python train.py --hidden_act="geglu" --moe_layers=[0, 1, 2, 3, 4, 5, 6, 7] --balance_bias=false --init_std_router=0.0158 --rope_fraction=1.0 --max_grad_norm=1.0 --batch_tokens=[65536, 131072, 196608]
Below are experts of layer 2 (counted from 0) of a mixture-of-experts language model. Rows are named router (the router's row for the expert), gate (a neuron's input weights, with its number), up (a neuron's input weights, with its number) and show model dimensions 0-255. Each number is 128 + 32 x the weight over its row's rms, rounded and kept within 0 to 255. Numbers have three digits each.
Before each expert's rows: a language model's description of what the expert responds to. This comes from a sample of Wikipedia text that the model never trained on.

# expert 10
What it handles: Name and word starts. Opening pieces of capitalized names and words in tables and lists, such as V(orm), St(afford), War(ren), R(ommel), plus that and line breaks.
router:168134108102179080088140085118170144156176126087076125168099089138119088123185150081128163170110083090163154093078123187098169139119148139160141123081118135131152099162162166197160119163171181159178156163159107078106152171141110118151119130097076101118103178159140098101090097113087085163110153165101089148139095073114151171149143131158096179089175081162092083115108164118156113163170175175071105139089160110173131179157111090143114137131114168085184151089089098157131117168139169144116084141180109089119096133106171166172145075169122126085166116107167146104161089075102103169163168089140094127144169170106127122155153117094176131097176159160154083075158106106129099109132148184105113155094146154094145106146145143124077144171090112151096134100177080087087147129132088
gate0:143109120118111079113104145057181121055123145140120127117078128136178076110110067135193092077128106097130125196090144115153140165120169132160044171106181136142192116128143165124152089118133155145121124089162115141102104063181117088116078101144085115076118125133109125125143107122155115151107134133099144102137115134019163143179196123096154163148169128104123158158127134118153140124085129091108148057080175134092132152140045166090167116144140154150144152223153171146142138151131121104130140130166116073128126142126134149133099070098088140153072183131119101128094139075063130113107120145125150102123141115102180083141104171063146127118134132185120115148148148122184135127108156121047133153117190151170120110157136131152094104165123177206066154126144165088106105080132137
up0:111164129135138131170130079158107125090159153120087157131162131178098158111152148132086150121128195182165140127125130086119161123110069140081092083120094159140104113148113158126124163178110172115160151118090109122139181119141161105113132107185148110151125157102100167158104058137118097131238090182163106143196126106144094152111122146158132093121150147126104080123122153166128103124191125169102125170169141138151122138107171118089149166169140119105095112093069095182116093125136088197156109124139153164147089149113207132078089084108131049077164133152143077135066106130129139136083124118125172170122116068075066181133082082156103191158153083126212135045141155101109114158141129083133119081143144104137125125115129133118090234130100124104162132137157165131104121120148159

# expert 1
What it handles: Line breaks and mid-word h. Line breaks before headings, table pipes, and the letter h inside names, such as lak-h-s, Pin-h-o, Fraun-h-ofer, Waukes-h-a.
router:167135108104179078091141084117171148155180124087079121171099088137118089124181150081130161169109088091164153089079122185099166143119149139159144119082117134132155099166163166196161122162174184158173154163158105081107153171143109115148120133100078099115101177159142097102093097109088085162109152165102091150142096073110153168156138130158092176091176083165088085115107168117156111161173177176071105135091160105172131179157109091144113136130113167082180155091090098156131116168140165147114084143178105092115093135105177166170146074172123123088166115107168143101163092077098101170162169089140095131144172170104129127154154115093170130092175157163154084078159105106130099111131151180103109156094147152092146108144144146124075139171087111154094134101174082087089145129134090
gate0:120070156136137102128099124081120108077155159123134156112108151202167164129129124081188146094092113189176116088217195147133211141120103107152168171090159116113097139166148131198128094145150178154124174176146135157143135113113071082164100120126140123111131111150094173105152127123164122139115142077136142135137157155143129155112119165100158130113162077120159134084115147102135094088189126099130097157158061154157138175174168104081157156107053168120124122106038105149123127142105098151140119158136121134113159126125105069114095059059147096085086152079092154120119170135117140179136086116120140127117102151150180127109113114099168153147101064100117118078129146119178158126138120122106077145078143158145106066091085127134144190120126074091082181054113067124130117072097113
up0:164136131148128136100160095121114149100143128168150147109130115097151169146115095090107078109115154188053109114184174103144114115153147139176150116128097097098163173128100117129086071113172128131118131181155155114151125189148105138153161176106123115096122119127142105137154111151080144119105220069061126091108117134147156145095149175087115166133128136116148086113106136072135145132165084175127113122102091127159166138163214081100131060103098136156125128143150112108080143069163136116153138125163122123099131127046163180105173139127128112113160153086105241141166098146183127164154150070101087118066137111148094124136089098106113134157227142102127162062130181178069134141146143135125039104091150158110186124071100129086167112104104152104146118126088073144160098138140119

# expert 8
What it handles: Word-initial consonant clusters. Word-start consonant pieces like sm, sc, sp, sh, te, often after the, such as smuggling, smoke, scuttled, plus table-row bars and headings.
router:165134109102179079089145086118169144155180124089078124170101087136119089124181150081129161169110087089163155089080124187099166142117148141159143122082118132133152098162163167193160120165175180159175155162158107080105153168140108120148119131101077099113104176157143100102092097109087086163109152167103090150142096070111152171152137132159094177088177083164090082114108167119157113160171177173070105140088163106171132184158112091142113139131113169087180157091089097155133116168140169144117082139182109095118096136108175167173144075172123127087165115107167143103163092078099102173162171089141093130141171172105125125154152117096173130094175156163156080076160105106129098109132149179103111154094149154096146110144145145124079142172089111153094134099175080088089145130132089
gate0:112168140104125139131083108101126152233150110130056151135102154106091169112141233112130139144126116102121084084094128138162115173138190133118171090147122137165089080141168169118098146137149145200176125132154135095022138133111083150120130109103134146096183093170131093146115108151107109144098118138096060140116132136116139051136119162114109161093160127158098173139147139106117170179108143127100095099110161128140127063076134112168075109144103114100140171111097130101125101155154134165134125071115139159135143124082151091124173062085099077099149133139153139155118108076103104102118102104104114094118111210073126053128168075130138108123115132139146129137145112156080154136160206152067110171155101213088089157113131085109149167117088097135130113115188143052122151090150139
up0:177127115108093119134128138121124155221130144148111188130123137134140144099075126127147078146092124102131104111101143103162096153181182131127145132148119146125114095125160106124131089105128147192131101115063147166081113062111081158095154123071181129072136087124065128160180162126146147125079080119108111112119172152114137096107107126088142192132207175130146158098135105133081139115160062122110085108094164134097119128095099111193100134193104096138103124173111106146137145164114090074230125090124098193153130114102134079137185118141151089152146105098127179108081105096148105099114096103134090123076154176143165087166139128104130192104134086174141164129179096163084160131164141098075151142120138146131098096043147026094131152086142083087154130136138107124102164132120172

# expert 6
What it handles: Plural and final s. Word-final s, es, ies and plural endings on nouns and names, such as Indian Wells, Knicks, electrons, Purposes, plus table bars.
router:165135111107180080089141084119170146154178127088079122170094088136118087121182148080130160167109085095164153089080126185099165143117146140158147121082119134135156098160164167197160121166172182161175156164158105080105152172142111117148118133099077103113101176157142098104090099109087085164112154167102091148139094071112153171151138131157095176091179086164091081119108168119155114163171176174071106139090159109171134178158111090147115135133114169085182161091088097156133115167142167146116083142178104096119096135110177166172144073171125124086165115108165144101164092077098101173160172090140093131143166175106128124153153115094173125089176157162156081077160104105129099112132149179101111156092144153093145108146146144123077143172088110152094133099177083085090141127133089
gate0:132099150102128110098169154162094152117071119154152133144110175131136170156081184131245117139096121074094112178166110130161130182076182190110145132118143157143149133097165101142145113144146107153159120070132086112105115099072085111156119122170157101131095068141130160083159124188113097136093173146083097147129166107100128117100146146114117139166174156136164118150113117082128122154159182145109161134075170110085122175146193151143111068080129147104137106133041150089123127166166094121129106095141160137115055095122114186164165073178167129141089151122133110126121151143115138141100090172136129089104108192077104125124078105121142099119106188112091120181104151154192147108146150143162117147082136103179165123171118136146157093117126042097148131068123131064094139142214138
up0:149129140084109128125138086171115126130120128070080129078110138101144102157157121139084170129132159166181082070119115099119138178136121111133146124147115115114142117140138175126154129095162153158095191105160145168172156156105140188118143127211168141117169113147157049130137085095090194092124102170184143167181103175144096089080162114127163132123162135149098153139126179130111161111100111111101131129113124136104176073141126158119118121147123164166111115217095118140192154124120122166152164149114159098131103167151098097163084103097090129099119133107146117111109103101132201143130135122129149099194099046171094088225187084153127140170105105119134192171144109126099153143121152100099136161150113185064099079094147143088119164102094139109160144194057131143148075137033112